config.yaml
num_hidden_layers: 12
hidden_size: 384
n_experts: 128
experts_per_token: 4
d_expert: 64
d_shared_expert: 0
hidden_act: "geglu"
moe_layers: [0, 1, 2, 3, 4, 5, 6, 7, 8, 9, 10, 11]
router_score: "sigmoid"
normalize_top_k: true
routed_scale: 1.0
balance_loss: 0.000714
balance_bias: true
init_std_router: 0.00899
lr_router: 0.000524
num_attention_heads: 6
num_key_value_heads: 6
head_dim: 64
vocab_size: 30723
norm: "rmsnorm"
norm_place: "peri"
norm_eps: 1e-05
positions: "rope"
rope_theta: 1440.0
rope_fraction: 1.0
qk_norm: false
attn_scale: 0.125
tie_word_embeddings: false
parallel_block: false
extras: ["capped logits"]
init: "normal"
init_std_qkv: 0.0321
init_std_o: 0.0321
init_std_up: 0.0321
init_std_down: 0.0321
optimizer: "muon_variant"
learning_rate: 0.00581
lr_mult_up: 1.46
lr_mult_down: 2.0
beta1: 0.9
lr_head: 0.00515
max_grad_norm: 1.0
warmup_steps: 200
schedule: "wsd"
decay_fraction: 0.572
decay_shape: "linear"
final_lr_fraction: 0.1
batch_tokens: [65536, 131072, 196608]
max_seq_len: 1024
doc_mask: true
train_tokens: 1146000000
max_steps: 9584
dataset: "wikipedia_en"
Below are experts of layer 8 (counted from 0) of a mixture-of-experts language model. Rows are named router (the router's row for the expert), gate (a neuron's input weights, with its number), up (a neuron's input weights, with its number), down (a neuron's output weights, with its number) and show model dimensions 64-127. Each number is 128 + 32 x the weight over its row's rms, rounded and kept within 0 to 255. Numbers have three digits each.
Before each expert's rows: a language model's description of what the expert responds to; "raises" lists some tokens whose logits its average output raises strongly, later layers aside. This comes from a sample of Wikipedia text that the model never trained on.

# expert 19
What it handles: Plot summary narration. Verbs, pronouns and names in story plot summaries about characters' actions, such as tries, sees, him, decides.
raises: " and", " the", ",", " ", " to", " in"
router:074105191162106130129116129115083158151080177087096124115195178138145185122132152144076118173149151145099102101062106112100141119105154169099091144051080109152135071073094155144128158075134112
gate0:128122152149167136116114150100122180140079116161174050092155197112124158149125140181115139118144139154117094058142170149149096081110121144117095144195125178117112086122141131104069154070125172
up0:151110091103192116111174184173160088058192120106095153149094039133173061126165102093154175157157127115102119150135136106119154154178141174130096162244111136102162093133163132134084129155173168
down0:093169147191122139165089110140105139133075129155148062113107167102095155103143144088070049126142131161126083024117082191137133069136169143161123083196122139150115129113078096125087163086114142
gate1:093130101091139127093203112092092114109126127152163146126123102126090133146101163130173076168144081137150125151107157119106109081161203080149138119158113111165111140056145139108154105166106119
up1:098102156169109122212156156119167119080182144140169119140154109135110091144078124100108196087082141186109099158085083140155115104108157130098163140118117099039157105132139123103142143157108151
down1:105120120093110127127094115136079139137097130098155080103202085138135162129140167087147155095124127158118180122157073122075137142120069154129116104110099133122146123094104140136138081130121111

# expert 57
What it handles: Technical science stems. Word starts and nouns in science, engineering and computing text, such as coeffic, horm, carbon, receptor, bit, elect.
raises: "ander", "ings", "ing", " time"
router:162149108146120122068161142111115119108029109157089118131140168140169176115146120095129098128159143159086136112074140170078130108113162095052150114025109105122213128079055161152134117125108094
gate0:167154133155102138157139116128063123135084151147136083165067167062101085170186139171124162177136153128104134123147117131081083137180147098080158095186094124135147096111181141140159124158195162
up0:171173118113096158143165195130158119093119113111069173079136116135118164096097129094184161109107127135124160049135157120187153153110125133066091138112133146140143134094127110143167131157106082
down0:104113073061116113106100110084145133130127139090166163099143084180102125084166213139076107134058132154156149150158086149149168161105119121069127133125146144094095168103089146170125120135120106
gate1:147203091128184100102128089131127091127110156156144152104048111145119166159108115190094158107120122124084151070130119141153078170144118185086118093125116111118175101061126183109085117146112134
up1:167119105114143108107138126089159109135121128135142139160101092120068067161177063132100135111091098128111141071130159148104118146118176123061148082194124159125059153128179103142113128182074061
down1:176090119125129158107114146138109146139029105125093099160143188066088075149071086113122141163145116083164166112128124074091073180098107099107164125084159100096169154157095119142102140076121120

# expert 24
What it handles: Sentence subjects. Subject pronouns and names opening a clause in biographies, just before a verb, such as he, She, They, It.
raises: " and", " also", " died", " is", " was", " retired"
router:069095138180042120084128162107093152134125190036122145160194140171145103079109169169125114184144111130100126107087137139128169102071157224074135200046120086142172146101067136130111127119133097
gate0:146021092095177052114144152152108110078175090125068136092109120106152127119130080120108112129153129121093133103092134110084165118165161152093111118081159150171116138083132178132137214066166086
up0:108218151099143159093202113088135140131160141177189172133149101105153123112095124091178192146075116186171161102144116116157135146141097106139120135208077098088144111118169143178099100181115159
down0:105184139137151149159101109129143117177147127165161131106128166148115125091132118019073103104143128153168181084079165136152099121124138080153121089174107135070141094108099146122116120145137125
gate1:106163145192158129156164142122118161183116141131142154112085153135119074032142167191139144113105125083145152092103130145129129162095131180119146135122130139139165190170084152119147169123124158
up1:124041118104162154171081159155142095076137214120057111147111191136111142120089114088162086130109178134089151135096137168118120106126124157105093178151141126130134141181116125154077099107112065
down1:153158152110099138096109121093159127134114105178193180128170070105148127152136068077079173134144145131127130161142109094164142114145162067170126114196133130112166088052117147092126107177184135

# expert 22
What it handles: Organization and media heads. Final nouns of institution or media names in politics and culture, such as Committee, Assembly, Association, television, film, Award.
raises: ".", ",", ".\n\n", " and", " (", " as"
router:070080157135070158094097143143132149090093135111103116173154095143178183104163120097145164148171141177069122109061084088119137074128176139117111144074114099170193077083110178160165143152168111
gate0:109122108099119113155133163144041194123137097132114107149153166140155131166108143162091186133143091142060114143132090134040108134155137090099102150179145119151103155125089171105120082123149138
up0:156188100077096110113142141150087105102184107188130131101141183130156108110084117146094132161134143095115179098123117142153148083159115140091176145140116114069060147131125087061154044122121122
down0:130117163092136142148106099133079112126155137120129090155119175088107104181153164151090115122117091081142144088140090141072090142080130110114094106134174085091143126136143092103167178094126120
gate1:102114138113056133086087125180093175144123075148139079106118137143143072154138128125143135164189120132143134154126185124131125122097083146128150146157117142146146110127086116091098113072112131
up1:134115168133158143142106148155099145161105062134155189144091129189142171143123127138188145102128095129080086139124142185171114133113094110094087060122142132085102124104146075086148135132177106
down1:168049086094182090163202133162112117141117128120128151140120122140135127074106101111122183134147104139158090171195116135084077143106093134109117131080120121161129067163073084153083095075143127

# expert 46
What it handles: Player statistics tables. Zeros, blanks and numbers in footballer squad and career stat tables, plus transfer words such as signed, loan, contract.
raises: "0", "7", "6", "2", "4", "1"
router:130106166137082159117091122054126190106121186136097126145183089155147175148106170070152126097119137207084133129104097134122104168122222141113106157053113107127226128100119179102104133101130073
gate0:129114153121094108092142079096036127124080120120122180114063042165155146172107073074123145132162112162140108085111099109127194162086129186092127201124105042081123178129103136114110145111121109
up0:068160177102173120100148173126192151152166125186165144089150127144094056124108095147141077116108086124112111045134134115191122129152102128109179110103129137112164171132173130183155127131084079
down0:149124141106125126137148134150121145078120162167089178085139160163174126107111126185111216135177095153126144149145159163143126108158160106089144112098086134094135111110093132086123121111103123
gate1:103097161150144159150126113101165107138077172107152125071114132147103097156139122126079170138105156153120129195152073141141113187164162124105058164092168134134203096123166114190102103113137119
up1:106088170166120146124125118139161107127065194119155121076107120155112083137134148127080168120088132175130134185153085098161131219157141123111070135115146128086223094119144130182088113151114090
down1:124077128153121126026150166154120114148144153155151137141128099120149119139185136159220137104110117115096145163161123100175150131135122111172178151102106077093136112114144111079123132141101105

# expert 18
What it handles: Coordinates and list dashes. Line-initial list dashes, colons after field labels, and degree/minute marks in coordinates and times, such as -, :, °, ′.
raises: "00", "06", "56", "02", "08", "05"
router:127146159154094115109139139124148174110092203071149150092255124218121142131083125090189139116104168159107136141139140148102155085105219106165131154046086123173158129131118154162142102114106119
gate0:124203113160088037120114126140149075019162162074112101149127093133133120192120098149160150123114171153118090147114134136129124128135161138117124100092128087095075138134182149124084118164095141
up0:136107172096095128099141147162118096144096127078132152121043111135085066138155190166130127143145124169106126151135216150133106169141092093105114121159088127125163099123117128122114115090156156
down0:167101168140104106122098152152078058101140099136114116156101072131139101154141147088115122122199131171146021108198165159103130097102138133166136117165132124156109135091160129102099118113089158
gate1:173137171101098178112110119062130126123179147156104136117200138158150123119174066115132104123092114121160107092094163120125154121095128128095181140089147122104101083108114174129114126161069155
up1:109157126082103135133126147092062148127121151129148126169128091096160154115161179124160150167107147082107099147122166140055154150154114130137123172138097114089207095110127083089078156134121121
down1:162121099077139158105168113157062144112143135180116107144135072156090153120137140119123139145104093150156172091111054161129108142117143124122098178104164108139116106116120123157064158186089148

# expert 63
What it handles: Non-English language text. Pieces of German, Scandinavian, Indonesian, Turkic and other foreign-language titles and names, like der, Arbejderpartiet, Militärische, dalam.
raises: "cher", "ney", "ky", "ven", "ner", "les"
router:125160131173105133081130124083132132105123150181146136156192097134127106108128104052196157132141158155090122080093136124084086096130192160131101154075084134117199083145094152138160161164122135
gate0:098114090185130121145081122149105067085162089101116164128105129118171133136150105057123097129152128147179112067126098101108132185042149090206157093096169115117157159136067128104115136069137121
up0:115122158094101158137176112083139123151103163152121103139119103143140147168173181174124155145056167093108114098147124119093120095165121113115087120098152115160129109124209078120124115101096103
down0:151100062078100133112171074071163174160129157146147125117120139144124109145124141106123153083096161159080161097150130154156118105168122123078067166145177120126103095118168101165165121190100093
gate1:118131102171110156160116110105104109079164162125120127113160161149102168145112165121180119105151142139091188105174138147148079222116108148167131115122172134126091101061070128093205108162063129
up1:164150184107114104160103115118117069114072117181048140143100101134093142145119159092138117092128153150138111156120156102147106074094154159085190083101109112121083157170151120140098144120105160
down1:198121164156093097152170152126114183135102134103103149118155112171101173086076129144093176111170171134109092180086113119137081087142159135089142137159100177063184084129096103142082168051133080

# expert 58
What it handles: Buildings and places. Nouns for buildings, sites and settlements, often ending a proper name, such as building, church, town, Stadium, Park, Tower.
raises: ",", " of", " and", ".", " (", " in"
router:103129126163102176149149165125132125141085202113089165143156158124146146057132130106124137148150114161126142122078085106105141081094155124138132184070131089130180108082119150166141162102114109
gate0:195207145115117126148113140138185107090132099130213136066117106121124107114175140199150163141159152118088075145137125105180072081136171121150137094110109158149084100108128121139109103144100146
up0:133202112093098101137157207112184115140138087136178164085102152165130103131136119166129150129149118122143115084184163164137111109098148159081152084086144122131092176144088123145113176159097107
down0:115147153142135128162149201060143130135062115115180122103133161096156161156165164157128160124133072115147148185038150100117110141157107120083143183173115122140132203053126123122139108116171120
gate1:175084144061065182175099100141084104081129171173153164109103129126109139147159100122124125145079165121119104091099108107124101175101123099104136115094169201058054152137115148201112147129098124
up1:175119121079095194065089168132110085106130132123112124098121129125098185126124177128125126160136193163131163124052110092095165170170115145161071088152095134107067113120147081174106197143060155
down1:133131220096098184087133152120096153109099125107106124149143135135092170143144155153119104105162196160164137098089157132154103097162171171157138130154140094160111158112147089132153156097146099

# expert 52
What it handles: Sports results abbreviations. Short codes and markup in match results and standings tables, such as GK, Pld, TKO, W, L, RG, -yard, and opening brackets.
raises: "a", "aries", " her", "ears", "ank"
router:120101151123125174144147117120119171101094179109125155169155128119155133102124146061123142157156090163094122103073147144098149135132123070119139130002152067109174167092079156214132079138114114
gate0:113146127119076152189134092147123157167132067145127152153193148141123156165134144095085151184078114178148127104155068144130116075172092089128123121108169128123149140072112154182129122145128131
up0:073184060121190143107111104114116091157144153106172122105072138139148186091121078140118161140167144100112118159062201174137138156101107172160083143150096132126090122130127094089179148175166130
down0:106092104135087129144109105160147086156114161167145077097149125117072161159131122137171178106140142108127081129103104120075120068126168143165119100134102098138137136095132090108114151203097123
gate1:154157153055157124133146095137120129122106149146157152152124138121021113086094145086132218113095128125137112183105130083121162117110117140116133167139187100157105125140110189063173151201167124
up1:060170139126132175159155129151146117125114101167127179108137068143063116124173151096138114120118071160070132136158088168197106150132112086151122166046142102166111115137219118166092150128134109
down1:085119113114116137172174130136125202161089145114079146158137153159152118192144152182143152120156156173152120131118136073137096110173104147136141114160157186150126105116167162150093100065210159

# expert 51
What it handles: Word-initial stems. First pieces of English verbs and adjectives that continue with -ed, -ing or -ation, such as divid, disp, inv, oblig, inf.
raises: "ogue", "ac", "ible", "or", "oration"
router:114092098152108168098154160113135185153118137090084117114170146118159148114123099055127141141165137149089130060089089108102147129122145114115128147000123113149194146057076156141135147108141065
gate0:124132107211117125126113117094149175142133115165104103150130179059091129139138201120140143123098153152095144080094135126097103150176159074213106179117126107089167169119093104121165148147088153
up0:136087137146145118081123136129171079147110107137154155155098138143120148115121071128056212116175127108094157142144109136087181110124088154149133134161117123069118129165120098123142115071105131
down0:118137167127233119115139147093092176114087118176160178093088137131109072161170120114115150096132157058133134115133105104132138079072064131173127095100120153165116108127093111207148130066079145
gate1:186137111114032122170113146149094105139068099137089144136157130163118120124087201104144160119101167106132122138112159201186117133151089111143106129070121084116109097070115039156132140125104148
up1:092165128107105167183116108161143113138116097160116084248141149141114127087144100120163067142144163129077174130108113157090088137117097141134194129120154066110173099080140131176125153112109131
down1:107144167151107102115126120109090082120159134118188075108120131072108133070198060157132176100175175074072059139156123121142119050127187092138178124151165110082156132133161198151081042120118097

# expert 9
What it handles: By and name pieces. Mostly the preposition by or sentence-initial By/With, plus mid-word pieces of personal and foreign names, like Eric, Friel, Guglielmo.
raises: " the", " ", " a", " means", "le", " its"
router:120110179212122134128115142096154177032121197118089101140166068126121166171121125009154147140165136141094097085103101194068115122123174110128104227066078109138146120089095149127122155188100123
gate0:119118146115174141192128161063082143160092145144172139129198166148136132127120118124126162142126100132081143171177140082105099102096096075104154209138088143167157092128131151097151168137084118
up0:138108110120172127101174144137095118051132153142169156078142103185119151091118131155169166106073092155140070129114092099144122085090129187109092057137145072100085135090157113140137083193145082
down0:135176072153133127144133118138120137131130158158145140155095083111143154171154076121067151128058137095158141166110100108108142101200094192199050103126101143142123148104033091195143117148136116
gate1:101134108127150098179167115155185176062130125139100179148136186093146158116164200083144117130099135132053093177187197140046113095109164183155146175161096086196136096110139081148129076093161130
up1:129093140121116137117103169139143091153129141129103124110090060198099132131131116134143079133222063135149139057056096112126126129140101154149077175111117145111126149150073127135164153167133151
down1:200150127122090138128138117198185155108142180169138066106115155207157077206116086183115120161113111109183133111105133112112105123135084105174141098061114101138145124124118131064157074098061121

# expert 44
What it handles: Institution and team names. Proper-noun heads after the or The naming governments, courts, newspapers, societies and sports teams, such as Ministry, Telegraph, FBI, Hurricanes.
raises: " and", " or", ",", " (", ":", " to"
router:112090134160064133109142164106109151083087154059130141121171135136162116090138152075102136147144117152085129099120107182112104084081157120116095248087140100169207106117118173150170169103129101
gate0:124111135079156132102183152166128086083118073096153130121096100170137089169105132101159112079159099138085100180119128147149112117170126159158137139130098115128143092155159119096104103091115112
up0:106158059119174100132101148171124137118158112103103122140092117119146178088122082147204174169093138118143160102099094042095110136164151116155077158117080073118100086154133181225094190167173189
down0:116115138091147128134158181115155137178120112139119090122140120145158098136185151149136166140096074097056124089081114143156097154103164168182121128105161146131117124127136066119183161102110107
gate1:119157166175141106135148099083084124151075126202202127147088216134167171107172113124098117113087137156090089119077118163160159104142137136122081121124090136085178091158100160098136121111152100
up1:108117134138157115156145120131110090107154129120189114128109182087108123108167162070069115090130095146076123110122126147139089091137143147182153131096099110042142120198188175111177119143143136
down1:145179124083080171163132078084129112064162096126123111138136157060101104125107107133199101117055075160090093130124147140137101133106130069142151194127090140113114159130126151163118180116131152

# expert 14
What it handles: Table cell separators. Pipe separators between cells in numeric sports and election tables, plus semicolon-joined tokens like —; and %;, usually right after a number.
raises: " ", " n", " N"
router:095130148216090163124139147084126135039077184123116142168184166130156174128105078040095178121118096137108114106090090126068145122063161118105103157103139087104163095114119163145085141115139059
gate0:135167110117101122126147125155133155117100144119113179179186150081147139196176196081087170122100158141151122166078074132194126100100185134148090119090131064129146065154113069105139106128138065
up0:113126157183120182133146142108157110105151093159144133108153182090160127155110085160133101140143138192158184102173158171114127116111171128158164155159102071121130118120076139140152153156137120
down0:135115158115086101174170104181151110122129124040100175151152149099118135141114159152091129176086139126113173111138167149171124121203089173053101118101090180144172158131075107187186097056123080
gate1:116134094075122165141191107140155175094100160062140175149120088094072139139112094126123168141098121135138088124147184157045195177148087143140156103097142129145142072113107158134102024152068119
up1:140143123102103159141109117161154116091148166087128171188082131126156139117167140086113128080163096158140094164165203158071091042183088180188095117109110124106127145192055155150131094158111097
down1:173096165193115087138159068081160132061134105119167165197126171147172117088130148114156119180145141089158132149160179140174119128082144166195112171140158114145112066095074088159115096141151107

# expert 1
What it handles: Countries and team places. Country, city and team names in sports texts and tables, often after "of" or "United", such as Germany, Angeles, Cubs.
raises: ",", " (", " and", " or", " |", ";"
router:089114140150096111111126134115122133081086148077122167152174123156147156118150175077126147210122134129076159169110137137089139121148138158098109162110123127144194076117072128159146144132148128
gate0:107178111154162137129150148147094148134079058127120158100107111124150164125104105122153093160133094165154127115094184174129182125123093172111151100094124132100089113155117128111148079105096160
up0:058103129134147112096099109127105124137133094126100114107094146108142156151169101153108141101138102091099098127068106132117157165137134177115082106121136200137150044147114062156152149109155125
down0:014080155103147088140112115130169119191170142164106105132165109155148150141146130190039144098129145166107139165184103144136169084128255194096134141135153098089115181129099110100081108135125121
gate1:138125132090140181127084143165117211102157134129137092137082154135133194178186098122133154166101141136164101150095077127138129109197189070102136130135219047125160106123156088133198209178170148
up1:161164129135086071113109112095174090132132143130110137147145112121167094121075089135115119111160181100093158158149175143150169128106059159139130102108064159096082114149082131132072101105145091
down1:137110109101164119163094165101123131178120139129128110113129130112159132122125078115154184157108125097178134092124148104108058172109162129134136177084154095120072127159049072108134153132081175

# expert 34
What it handles: Sports league vocabulary. Sports competition and play words, mostly football, such as Premier, UEFA, Champions, Cup, batted, matches, runner-up, and club-name starts.
raises: "ings", " chronology", "ab", ".", "hes", " no"
router:144112140163098125116102125097143169117066174102124106193182144126150169094095122074146157123139112157082153138109151148110107130133179093111140131025156129122143131063121150172144127126130107
gate0:142171110090106184082143100113184151118145092115088177128116165141070078172105066161133118169123050073148141106113103120092135133145115144165136162104151107203122113170173135106161143161109142
up0:149113120146142059206163125146110145152084104101140126178119127111161189119181167076068115117131174184139153069115137070157123118119146120136148131112125138109105145099151137172120131117162135
down0:152133090082141076090122173219139158172127170053198118118161107086171182189128114164188182103109142164124169149147118142158039152110137168134140133104143131138094089115158159141130177131064123
gate1:133111142144154173075142098162088100146109101158161078091120140103125128133108129120158073076151134125103091079071122160127091076116186106162075171101106116134082101083158123117117125158135109
up1:118126147138121133110127055136127146164136086111123136050155194102129146085143125128160166099149061168158137184172104123080107169115114178082110134144097079180139158169124170098180130065101089
down1:172076171111126114087104094116152192094132114176112101148133156110140108143096164143124163157081111136105166114149093103096219117093154125120190177059154104118114110137120119117156116092120136

# expert 60
What it handles: Species description prose. Words in short species articles and taxoboxes, such as genus, species, moth, known from, Least concern.
raises: ":", " the", ".", " (", ".\n\n", ","
router:111139170186067149081149144100104129128097149128106107104151138110129142099167174114142075122133083177049155129110145149131101104149183146095119143078118148113167122056154180162141089089103126
gate0:106166147126089092128132166146121175136127056175126091169169110053162235084127056117109126088096145119128153161097191115150097173185120111069159111081094089196136108096146113106137168140132109
up0:114104137151119178153123083093130131128143153105046115155096158179116091108148161124146113105118073170123150104170100161135128136130086149202087085119151131092193173159197145078130064103152112
down0:153072106136165157100130156175058092114050134115056138167090136081148134106118115108200162120146131138148100152136154156117126096100146160128119122088113129119097138169135056137098104088042111
gate1:178117119093183175170144103131126125107128115107128173126100067157116156143104138146120055020175156153131102087140121076125150127130087114144116093095164161124144094109141190189100078083095153
up1:165103150123186116103120089107069159096132130112157162147127149156116136123104052127090101107169159135169114112147123150148151086133147121186176147147123127090124146091137097136072131114134167
down1:115123138125112115120110168166090162123160091120157096073151145064150182092157109113060143158089143147135121101147087163127103102075186157063068122136108144169186149142124105115140110114147073

# expert 54
What it handles: Auxiliary and linking verbs. Auxiliary and linking verbs after a subject, such as was, is, were, has been, would, not, also.
raises: " not", " also", " given", " made"
router:099114121122098125112121148091136157109077148089104114140196191117103160133151129108081166174149133126091119135096096111104082098110159122056098173000099109154125083157066148142178116150145088
gate0:079146136081135065145110111106094142143193126118107146150105187112133138127146134129132124102153135121137102172058121100130147117131162178090113058114079140154128052084086082146126131108086101
up0:115178141109055208132175140166131113155135162152052101150152156154164095146158164087081143177110094099175164172093170139129154143104104107149102158107117172110080172118130134110130134152136115
down0:126126105126159118175117112163157149048134122078177142128121097145184158114177113075149152075137129119143083124086160195227156079105103122155129151133100116201098104134152077138127137109109103
gate1:182151148119151110104135128110112112097101117106129077076183138155127083144120051128133127119210152164114108122101089099150104079120190146028167140095080184122182146156116078115181162170140079
up1:111118128130150147162117175099124101153161147143126137137093135104081095054134185157156184124132090066173103116154154107081179112142141135167123170100105134112112123130156116085054122126076167
down1:152072143085073136128142085146149105141162153203138152155130140089115188123124113101157203122112125150148118121052116093085205173094136138163115092197131076126046118105148137051142131168154073

# expert 33
What it handles: Space before numbers. Lone space tokens before numbers in tables and statistic lists, plus signs like +, −, $, £ and °.
raises: "0", "1", "4", " |\n", "6", "2"
router:108088175138063155125138156147091117051070199051086116114250169145154169135090099081142129183224120070113155159112130142049106135193139132100165136071135126108127133155110126120135101150137090
gate0:145054107125121122147150137114135069115086104145104152136148087108136112096116109155094142125159131097128125108140127106123121115130077102185148138141204160144169071111196147118109138129145058
up0:165075119148192113129156145146168084123168181058132141153125125146141109157141136143078132078129126180141120141144101116111082135159119095103127186166169106219157101096158102162108153153157110
down0:139176077124143162117107121145149056108108127059123169158140116122113147118151115170156127150166079107143170167086135103147173110126079060077133150122175151100090161132158127096133105093130111
gate1:073150174140074169082113168127108128157147151133063113170163149070117135115101096155147117113100114142140114109165083125141182157093146169169121200133127123122175159199148153185115135116132047
up1:102102131160067162142083152129175166191175175117110141188123124139094056157062110149146136172139105118167145152094063073113117168068177152099100181140123141119142133096105097109103121126121130
down1:120138059177114133118121122100157102161122081138133187141096133145153122195084108123158156098164143065130078124120112235128107102216146172124084155113141146128139085158123111096180125096126127

# expert 8
What it handles: Space before years. Bare space token before a number or year, often after in, a comma or a table bar, as in built in 1924; also verbs like protect, passed.
raises: "1", "2", "201", "200", "199", "4"
router:131094126190094145101129162087123135125126142090063149085181124122188167060100092063048135144150126158116096091091103135108120078111141074078112171046116138116174132155138209151170169124106110
gate0:102139156146118134092116168133123140151168162083141111129135061144106129097172095078120165098107150118160095103114079129086131140137094121172091081097119157112158101101138199153155120137144116
up0:097149141111129180107099132149082180123112105113184137080138069177167164132176097107153236134102139132192127069103126139088119140133150087128139161116121121143139097137062125167143055092117133
down0:116138163113172155156114147138155176115147155145111068133115178144188092181110159124115137190169134102100135142158192172147190117114102128132112191122104074117077127160184128148125150121169136
gate1:142077177177159118157109127222139066105115088172165141204207123109160168164067142163071132098104132099038088136139153178128148124171132078165158113091100103155170119130141131114090123102132066
up1:059153161090114151156167119134111110152122090108184156165109128116178122183079108141128114144113081079061123152130163082175102213114097106141087170113174118206148087147112152145178137103136112
down1:142193129112159139159180108141156180132151099156142087112147131064139160161123157102063101170138193149106063135162139190122026098110101116151118108150193136155124083189113145086168085146111109

# expert 45
What it handles: Foreign name syllables. Syllable pieces inside Arabic, Spanish, Slavic and other foreign proper names, such as Nas-da-q, Ab-ru-zzo, Van-u-atu, Abd.
raises: "ing", "er's", "ks", "un", "ung", "ne"
router:125116154139098154151120150126148141084091160059107105168165152118152117142153147007147162100182146143125082153085104081130122085070122102128121222073159114128130090164122143146133113108137059
gate0:105097063132090135206086145113053118114106161091122147149169093100129145110194157131153137113207134187132149094153158121105077094089130141157082124084115091088109145144081104135126139133055134
up0:141130134127092084103157202129125133106139080098058119153115107209147126072178123082085161170073169144118182170156142152119190097145147138094167103185111130147182121138151122078100126158113170
down0:158125150151105086174147150115154132077145110081122163092141128128111101114138151110114150155126106141094162126107124117142148157141118157161123143151090173092092169165165150115126134141088065
gate1:174120101149143123165091169119129162122119114145105123126147103080130102089088168128149100129151148072130100137104164154178126106153062104160129148145072144127106095123091147146108097082125124
up1:092154127177146090102093135136108150158134172197157101110136120098135160139141116104187130150151129138072159086133147141106146113157153136132129104146140127132150159160111126118144132067119122
down1:156173179143143115094159134116132180130166099071150150145108190105098132091152105109129133157144082071139169114087094113142180124131229180165105145112167115126147124146093156124106161121073076

# expert 32
What it handles: Ordinals and month names. Ordinal suffixes and words like th, nd, first, second, third, plus month names in dates and time words like last, next.
raises: " ", " two", "-", " three", " until", " four"
router:100158143130079189114086175075157110135133156106159138110177156114128121151141092036092138127170137169080103108090116177137149101155131066091089185049145126174197159103092119134103108100169081
gate0:154099111138149193163124131105216137117143117180140172107146098136193159140143084080113107177134116115157091088137110075125130122135123159115138167131199174180144078184090105115090126067111141
up0:113107109111078137101115123105187150112100116107120126137113107132173086134108060122129111222126157038178104070114128113165112123128072186173145131134132130176131124175113089118092139099113185
down0:128107179095077161119130119170174133196153120161066171200142091127127120119141151072081104178133173183090199104175075125123097124123129065121136138150203108075097082112145096130143153099155146
gate1:129167069102158140118140144137125160077054105159121123087138142133166114164141138196122113153071196141169136153147109139133180121118165128147102128155089166126105117113105129169084188093125109
up1:150149140168101110158121188130062162162100130149096088104068110119164096113156143145129126065184104116178129183128167155149150145089055167146112122111129120100117122133108114100103115076124129
down1:098086130150151120113079151103114131150125127123131076159088164118188134106148106114128112093130145124155164118102162122122117235120052151140062125105145113135120094137128056140139056120170153

# expert 31
What it handles: Acronyms and abbreviation pieces. Capital-letter pieces of acronyms, codes and brand names, and semicolons or pipes in racing, software and index listings, such as TA, ESPN, RCA.
raises: " ", " members", " member", " Festival", " Academy", ":"
router:087130162174105108091112160131129099087079141089139141123164114179145160093099124095135117149141110146113096096100138154099160118116144119020118156065134100141221107100123134179132102096088095
gate0:162158166120101158159158100157062110137121127098153145121077143134181149139096162113134115146096156126115151044161090141138152151135109162151105153089161158120227079097172083150141180180162096
up0:170079129141122109119079125129177163158133083092127125119187121089079130115113149134148125115136117141135068201138153115139104106109120095125155136135143149163053150123106174096121085074177171
down0:149124163074135138135153141077089127090143119134162119178127082145150117118198103150170136120110151172170126108133118142164103117136116113122163135070165125146113117153119181200145145167175127
gate1:155169129097129099143114079117113128125061117154111136093054175182136091094101108172129110161067104142159162128175098101146149158095081111112113144184088096121115095164103136100103133140136161
up1:148174075113235121137153120104107153141096126124130098100073185113155097137152078196141176167102170143126159118103149085074125160122152112108126150151136150131097076146065131111168182143134110
down1:149160172186110117123130110206094175081107132224132114124153110132094107118095070114088133109170073179102138154116112171163086128145178085161132103119067080155130107165140128149103160128075150

# expert 35
What it handles: Mid-word pieces of foreign names. Inner word pieces and capital-letter pieces of unusual non-English names and abbreviations, often after a capital initial, e.g. M(ock)ingjay, G(ø)ta, S(LC).
raises: "ah", "ader", "'s", "it", "ild", "her"
router:147112150171113162114106116140154133095121172017104153175182143131153172111113123000140171147153102099099101097110160128088078096139183116129140144019107043109171079141115148170155136125104178
gate0:109081136136118090144139178189156083077132130134143101141162164142122114080065107108098202151111168094118040146139062117169147206120108046193093148113121124133125149092148123123168095130158094
up0:126087112182162155081134151120076138100110178155151120188133187155156158108125150141107126129074105146108137115095097143148114116108109124152085103152102147186189123075137113131186129113181141
down0:107167180054185139095109162156177139108138142071137077152123146146119101188163176058122103148128170156099121154153167151102171104124139116120128128113175147114144129150150174200133100099132076
gate1:100129093115105109158113140089170062139148139129117077145123147064143098171112115115162111145179152096107089070097110172128062160135156112155185098110126085178129137145129100135128143143124057
up1:087147086132111110156104152168113174209109119195179133101157140150126157178083156160109077126137178154117182125211137163143119202086158141152152114197166163156123134148136070128159068166151134
down1:152211130137095132168121104121084151131161092151098081183117132121096118086138150117098125135154138154144145164112117151101156154134106123100127061122165149128186115153130117173154110144105167